Experts of a small language model.
Size: 13 layers, width 256, vocabulary 12407, 30.2M parameters.
Experts: 64 experts in each of 13 layers, 32 SwiGLU neurons an expert, 8 picks a token, a softmax router, a shared expert of 64 neurons.
Below are experts of layer 7 (counted from 0) of a mixture-of-experts language model. Rows are named router (the router's row for the expert), gate (a neuron's input weights, with its number), up (a neuron's input weights, with its number), down (a neuron's output weights, with its number) and show model dimensions 0-255. Each number is 500 + 25 x the weight over its row's rms, rounded and kept within 0 to 999. Numbers have three digits each.
After each expert's rows: "mostly gets" lists some tokens that are sent to it at least half of the time; "raises" lists some tokens whose logits its average output raises strongly, later layers aside. This comes from a sample of Wikipedia text that the model never trained on.

# expert 48
router:507480517520505512551495501496510560506478494486473497486521466509503503502499488525505529509493490503517470496443502480528474535472505501478533472477471504523502522484509552496446451471473526521516537487494509471501509502513536472485510507528515555463503476511514474523462497511458473503453498503488513539516430500492492513547526464486521495506543454477504506481552518507450498547503503500468467499475522563504486529471497508512515532471502489493505504514481516570507504497466525464503512508519476472505464462567529490513496501456520485493489461514538523511492517521539495538509497509468503462527503478519477524545539463499521546489475488519483531535522535503534489484489519519470545514481492514478461466489453519551487517472491531497479524528502518507501504502500495
gate1:507471497521525505446472497508489517514544501490503475521524534523473439498516470520482523502492475526507496490510477496555491496493493531489488515485487493470491544513466491515481512467521498518493491458481485469508488525478512470478491454503536520494501453482482514517487477488498495481496547532496502449473480501480487509480505493461511471455529477523496494540516487544519449504536483508492459508467519514556502432475500470495485480498521522456511497455479570533500532497515502484530514443487506491512473509512503492492491460471498470482475515485499466520510536485490544527498448468516490568505543500504444477526476521488469511507508534502477455469540490519511480542550469503465470498514496495527507481489495472499507498512504525519493461480493516540444447492480480
up1:496462492566495508451522509476488481473543486530500488495461503541456464509486520506499503494495475558508503482434515505502497533473476526505480511490502506482431490477492525463483514532517479475514481496491499447521510497493505494516526471508498498449526492503434514486459512476464462514493524488530513470490510590435486519513515530480494498485518512502463533527504522494530517505472491454476470505518507508538485444453484511457512483517566517499478466510498501492501543496483499508469500474513506485490490532508506482512486501443511480506504516516521497535482497453517562472540507514535500522564556466552493479500513509477483502477490532506485491517515481512478493509515463499486519485506540505494488501473513473466503516482485483493515494513527535504490496461511480
down1:495481504531561530487529526494497515519520505537469480534501506526487533540526537425491520516563488496440506499509463539488539541475488485511501535538534493498457490477509511498504475512503482502434494505534513483499462498510540496495514526512511511497499476499467473471491479531484516503486482498481504516431517494499486441483503491451485495521535525524521497501533536495475466493514513467453467486521518490482533449517470477476504491488495478472498485497461496498467473521520507550486486512455508486508545475468489510524508494450509467462482495497466497519535501464466524492482501486494514489497498536483493513561450487483493489545518460509504532502485499503479522488498477504446502497489504474506474547484478495468505494556507506458499511468522480519530523494460534
mostly gets: " con", " pro", " Awards", " Olympic", " Championships", "idae"
raises: ".A", ".", ".\n", "i", "h", "ances"

# expert 18
router:472507496520488524511529510487500471514515487524493509487458500478515521504505506480511513513489505489496496480462505496487492501512548527470549452513516479520531473506479478500531500513459488506482495490489497454482542529507533553511483523469503473539459480493522479488490517490533504510484505460511473473499512537514511558497470517502472537495480504489478503500463466453487490499514509471466516474488499498521524460519523502530513492498520520529500464464514486441556533469479504545466488537516495516499514519492509511480500513549519491537532463546496485508515496495537458430478505469451472485517456527476508472494516549574509527481491472519478478474443563507506507496505508526546502507516452472494508538520496469527494485506445466461507510464500505477509538523478477
gate0:475509546522450557483535529488517497494462456514488483506534492481496519480499519456481525496505512476490530531460506494499502474506517544481466494518480482507501506461518497437470516495471490459536485527514473486537510540456547486443503485541464515506506493464487480473518486506516494547484504486490498505518506458468504504516486463518507524514480495531528524501513489497492506488498509484494465524483522481489523479458502538474525530517447507541501541519488516477492516470469511519466515500494531463496508485491542490443501518495481469518491518522498446513524526484498514455485466497489447488485525510521544461453499499495462499514531496472471448497483473480537452513554478443473514489495514498486508554512537525504520494491510460454526524498525535497464501494520514
up0:501501476461554457497482475535526531476539533431485497495484500547491518564494479553519485483497505481511512498538477519492510534484489528523515503506507542479499493494480474465515522524523515534470531538503546506460541488514468520515505494481474499479546507539486509512501517501510541499564525531522517508524488504483532488492506503485490488489518530480472455475492493506526476507455446497537554505509483483471499507517516529505512463486473482478506491554488509484498494513553465461518463508495475536459479517507488498504514498491506543493475458461513540459481515467521485520497505508517524501508476494472465500540487494458513498457519550500485538481511460497453512480449497520467502521502502534516503490462475494483488531528507532521475453509443479498515518509511488
down0:469475516458495495508499537502510522514484488469494575493533528510525528503485516504522510515493547509471477495522517481493517515477512502491514444507484476509518550523466465468465485574484514461512477512524493482458512511517536522492546538518481459505528520483494477491497460495555523525495489475513490468467498493485501495496468504510515483492457529531495532467564514495407531488474510488511511466502512466469515538547479509471449506540498528499525501491533493535471510485481526459498487510515503483533474473548454492488521491508514507526503483510515503501443539500542517495505468514498502518470460521543532473488513520518485497503525489463492522566497510461496492487556485501486473504475521499478522513529534527485517559507495495485491502503509497509500496514495501
mostly gets: " until", " However", " After", " later", ":\n\n", " before"
raises: "\"", "\"\n", "...", "The", "\",", "A"

# expert 51
router:515522486440534448523499533479532515453516512478531556469475505516504489510518489539506528522523524476508470539453518506484528487523448496508487500464453556529516448501488519501449517461491495521499493486477499534488487485533502493492496533517501514504546499517506482510465494492457481502502492507497514460497516489512480532521529481514506522511512503492527508455485527533502485501516488494480514477446526517487489503507540451484464528421515522509512509470473470531481514511514500501462502483500487482543436535525478498498460513487523486522460508499476494464498507478476496508493492495474566437500506471528495504543466497522494501467484474504493477519480506513501524500504501503460520515451536500504507478474496491546496446480541509494498521511474472496541432466502518
gate0:482485529485529457446522495494490536474487558508516482463459499523508517504498500504556474476493508522511485489504565468498541511515483547508497508484488489524483481522519435492489444511533469478493549481478484499479487524526438517511529502479490504524496491501537475505531525523496534481515483518485483496511517498507469533501538524483483532487518523497508502488494470490482458522451481505443550505514495466518490472482522489528481518520540446514455489498469479489492469493533502462540468482497483479503442506480524524504491515476508523509491504448505478476490506500502518531482533507514521499552506514530517507496490527514508520484508486499480496478494516556531511493512550494483485552471510497513481492519488510566439473557480529459517486515467536507540481513517489
up0:477513498505517478500513488501474522495517509481513497523510479497476463483501466449507480523498508510538497501491496503478498476506537457474483521485467494480513461509467480545477495481453542518531469460517478450519479470490549496506512484462508521494496512510525479503487477529516484527537494484455529559525495453487468430473500516507470524487478479505471513478495494538495521488475505501485472507498494488511490496462535524466528507531468518519498541481498547469465496455560494490463483513499515490492495495498486508486475471500481488495468509517536513511453456493504493481448483496489487453514526489534506494438483512493465511467511470490507439596527513472545524507514495451454475513493481515492539534473458495475513512504498484503484517495502495557468489474491527
down0:463434508506501466518494495527430501499450494540507490507490470479524508506477472493505520496457526478438462485470469532515501457505474524512473520469467479507502475519541479505548478515520454536468520519505512553486497492512507529518469488480504492508496560562480529518479488481429508492462486473495507491511499512494468551458487512472531510484475472497470472503473517488532465505498473485464493470501494525532474478473476504491506521507568468482453484512484491500492520471494524489520507481466465486513485514475510498554489492535490516518511447505498486534486505519485446507498499489451485510488463467509508497454512477521476531513483501498518515507567470502503514475497494531468531521523501481492509524482528529510508536523503505498496462504502506512538508465475456
mostly gets: " Coordinates", " Preceded", " Born", " Genus", " With", "   "
raises: ":", " and", " (", " for", ",", " –"

# expert 60
router:472521510525515519485526514431515485466522505515491499547502477489478513460513542514507515495451487498510500486508485479476518514517505526541472491536485506506538488524477539453453519459480472485498503520498525500470523491487556524530483497513474480503519502496512536489528509486498490511476486458565501485486500530477534512478498467513526519494502476547470507529484518478499483505436490486534466515490527521511498498474508515520485513453527491501527522456489522500498517509469474485476476522467533536515533507489529498481495504516510434519547488519462527488466452462456433491522474482476535524522488517471498472502535507523443485500521494487521491520493484446540452473476486472492484488483472544492487477486524478482474520469486463497497515495520529525452533499512552
gate0:504489511470501489492471538475487466495513417499510477537470484506494501496471482512495472494492503471496514520494508511496474458493533542508492512540534497481506490512520509502543504483513512522495517489542524490512495463493498503528492497525457506521489528438487490491481488501492475510475452454524507514475539533520459521489499442538499504494468535508554509498485518501502515541526456549507502463523531521514490484502504483516471518465472471512492472532494455511527505518525474519492506512559450500493478460537491475479489486500499493500504493467515483454528545489500505488525509466517503497552527499546515432520523484502520475541521484512464483483506453481541507457446496513474521515468509506516503488514518513532462526439454469510489524524539469457530492525527481
up0:541506448510521481486499550489488494515528462534495474541492468523505515474496481556475486491492479448473493500461494534527492518512531545524521490526510540444512513523515507476514536463511555523473493492526518473485485543476500505546497482461511513539481531472508511493516445489531485480508496514503505485466458488454465519472503453524474516457477510518480475528490495493522498478493503515524528492495484507507479495502552496500501486479468482500478496532518469498550514500475503512466434503489494458505482505530511480493500450496458485516456470488506483502444496467508457529511488475465493530495529492494500482503545486498511481497527509532498508507498419498489515516513544489472493508472517501531489500468539507488492452518447515547493479512548537486473509503520470
down0:489496520495474489511459492506490509505498467512528494490487477483501486535518513501467460488496468498510479494531459476550496536456481514514498505517488500524488527522515513499522492503477430537442502538556490491476440527533510509523484490508524456506505539468492507484466511485494541543508497502520513469500536522485503521451453488487511491487475504517498539470520492478534498460511473524481514514469472494486500502487478502500516520547472553526517499520514462501479541496491466488513511501499477515524508521523556500532424441539521484512479471470470480479496521506481529535484531479504498495485530433502472492483490493492527521509471469511458501505522459572520502472467527477523529517486512540507500511498502524515507474458522472535467495506506491484511498481484574
mostly gets: ".\n\n", ").\n\n", "\".\n\n", ".\n", ".\"\n\n", " co"
raises: "The", " The", "In", " In"

# expert 34
router:559539542538493485539533518476502514458542533519512480443488511505518515522489487486493537508546485483475471498494504469512530501482483470456505485537511468509480477506513536542478518490471503542499522532508508531476501470481519491516577492467475507475463508494476498536531490520507485484501493471522534477521475466508515520519501490508485507516523513528492524445552527522517505483463495516516526522486504490533437519497494491496497509502483519508530529513453471497508518509476481493518472545474496507481449483498470500511541536496505494462434481502486514559503542453490478531554482506471480491499552449519549504502494491482516502465488477473509536517475470487496479476508506476524492491516500542497513462484466464529507479523524528486517499483494501520498485448490460
gate0:582511499490517484495523498517527528443506504462510483508543504537513545532507478556489490534534481495467526473498510495483560505489470510503545540507501489510499501501514531497475499478480537541457494481490495439463530496508499491546480495513485539483507512462522475534527465504502509553502495521492504472521513511478488501519492481529527480495525474497441521516539489503540489533523516495530465523500495513488512474479513495442488512565480506433522486541520505520502517514521499481521468529478498502484462508515495515515503404497541461497484519499469512506474505482495500507523522494473470509544475518500510521496509497494462456493522470476438487503501497489523534524508512527482535479510497507555521470496491514511466492499534542512518481493511528470527496492491524
up0:517475477483479497506535492494461457520494510500527480486501535503519509535524513519502516450506505505496503527507508550456498514509560553433519492492519461555511503513488479546484481508525498487470497494488501520525506562536504486505492477542472524504468495477478512494541488484477453521463485520533474496489505531496525512508535504445499543522487549542470452470445509503487473474478493471521556495525512438514523511500470477500466498490541534532465499513554486510481524509492495464500509532497509482500504518533530486469464508508474524478487523503480477514545507518482489482498506543526528570499500508506527496491498461490512553509457508537519505504518482489541466515502519520458479481473512507493505480471496481507502513506450494506538501447477504484511505469515486
down0:492527453458478519480509485465511514511501506495493517522551521476477470499511487479523520516469487527509480494493509485494480507494514534474491468483525504508497544512528478505478484496548523500514473501515445487470489478514488538509511505503509482470521493489504518455467509492499526503497455497469502543529492512525510505512508518466473523469549517500505506557471502495451551465524508533493479537466469492502525541483537502473495549521521496507473538480506502448498514499522505464504460497507499462477529506495504509505496499520489488511480500507499571525477475479483500510496471503524495523469419505479478438517476535460508519500511561501471485521522521434499494585519501457476508542492498521511461467456507482463535515476463522512511559505476497483503523522493490
mostly gets: "See", "   ", " released", " ", "Early", " both"
raises: "uch", " →", "on"

# expert 47
router:464485509530521497461518510487500509522489521476494496482539497480476525473482557499457468495461499458493509522514449468541478498528495463491521516455479502526514533497489462524490482535508477476480499499508500500457492494491537506526414541506525516494500490493507502480491474509520454522496496511532494488511553478531488463540504456486519522503507499484497519503502465479541525548524514475452515564504499465491503509482488541479471485529510501464529470488470503499465522450518547487533497537509492522479522445513462559516503497473502505505497499508490464525527505564529507473500550492457493483496508514478466520515484468508483513474487467524510503477503513496536504537506522518552506503550530495485520484449521494487457496521488503519494466466509479451491509487523495
gate0:482470525513499475482539479500448502510520530504494508518506473496524504456472505488517453498511520489526521515519481480528489524494502515521512499488553572489493500470493487495501492521511493550541496575519465516474519475471517491537465512482509472511528537484540496474521487484539482505521473495531484520482491473534515491494487509521462520515525518549506501535491497446533462471454547505504516496492484498485502540451467470499508492506507495487525541491496551481494493487530532466484482456510507494497492443503487505516554560446508471491474463502502497515519537517498471485465521512499465498474474525516474458476519567512497470480542501494542478474520526486525491484525537487440488527502517493472491517498537531505513514534467503475502518520543481513490484507468476
up0:489475529546523495444544500511474551505524523491492511490505468517497525492467546522471473492501485472506508514480467476509490507500453487509509508484531524503517514489488440522504467534498488471516528543465471497469455506485523504542466542474499482475532497493515509499507485517543471500543472526517509497506503436552479477530516466494492500520527524517490477539504477472535468475473545483483514542522470510461498541443494532502473474488524491464547470487466524523480507476523534458507459487512489489499517450494472538537516526465494470483469464499481489519523509492525515486505526475458498521497463521482449496521524519477485509441539480523549512498463516499527473490520534506477507524519533496498512482485518501467496472542489521501504478489518491488504521507485456
down0:502506529511489500480522506447527502471527473537514499498484473537499494517480515503487490489510519488502508472491488475496523518481521506504512505481505506520500494511513494499486489507515509508502508492516494513479493477476512506519515539515507491499514493504498484522507474521520497496525483501532493234497489510494491441469498496493481502520533534491508496510507516476523460487440537482505500537499469515521471475511507527521510490494493495480514505497492508494475496479484497486505481487493510488488513476482499497511499528438479470498512488496484505501501510494465477504534514468484494511516470463502524489510519514504484493476484518530519500500492491513522472489512524503471497516515494537529475518454502515478482507542504533519503495514509532483492483512492503
mostly gets: " war", " War", "_", " Bel", "ü", "ā"
raises: " JPL", "ides", "ic"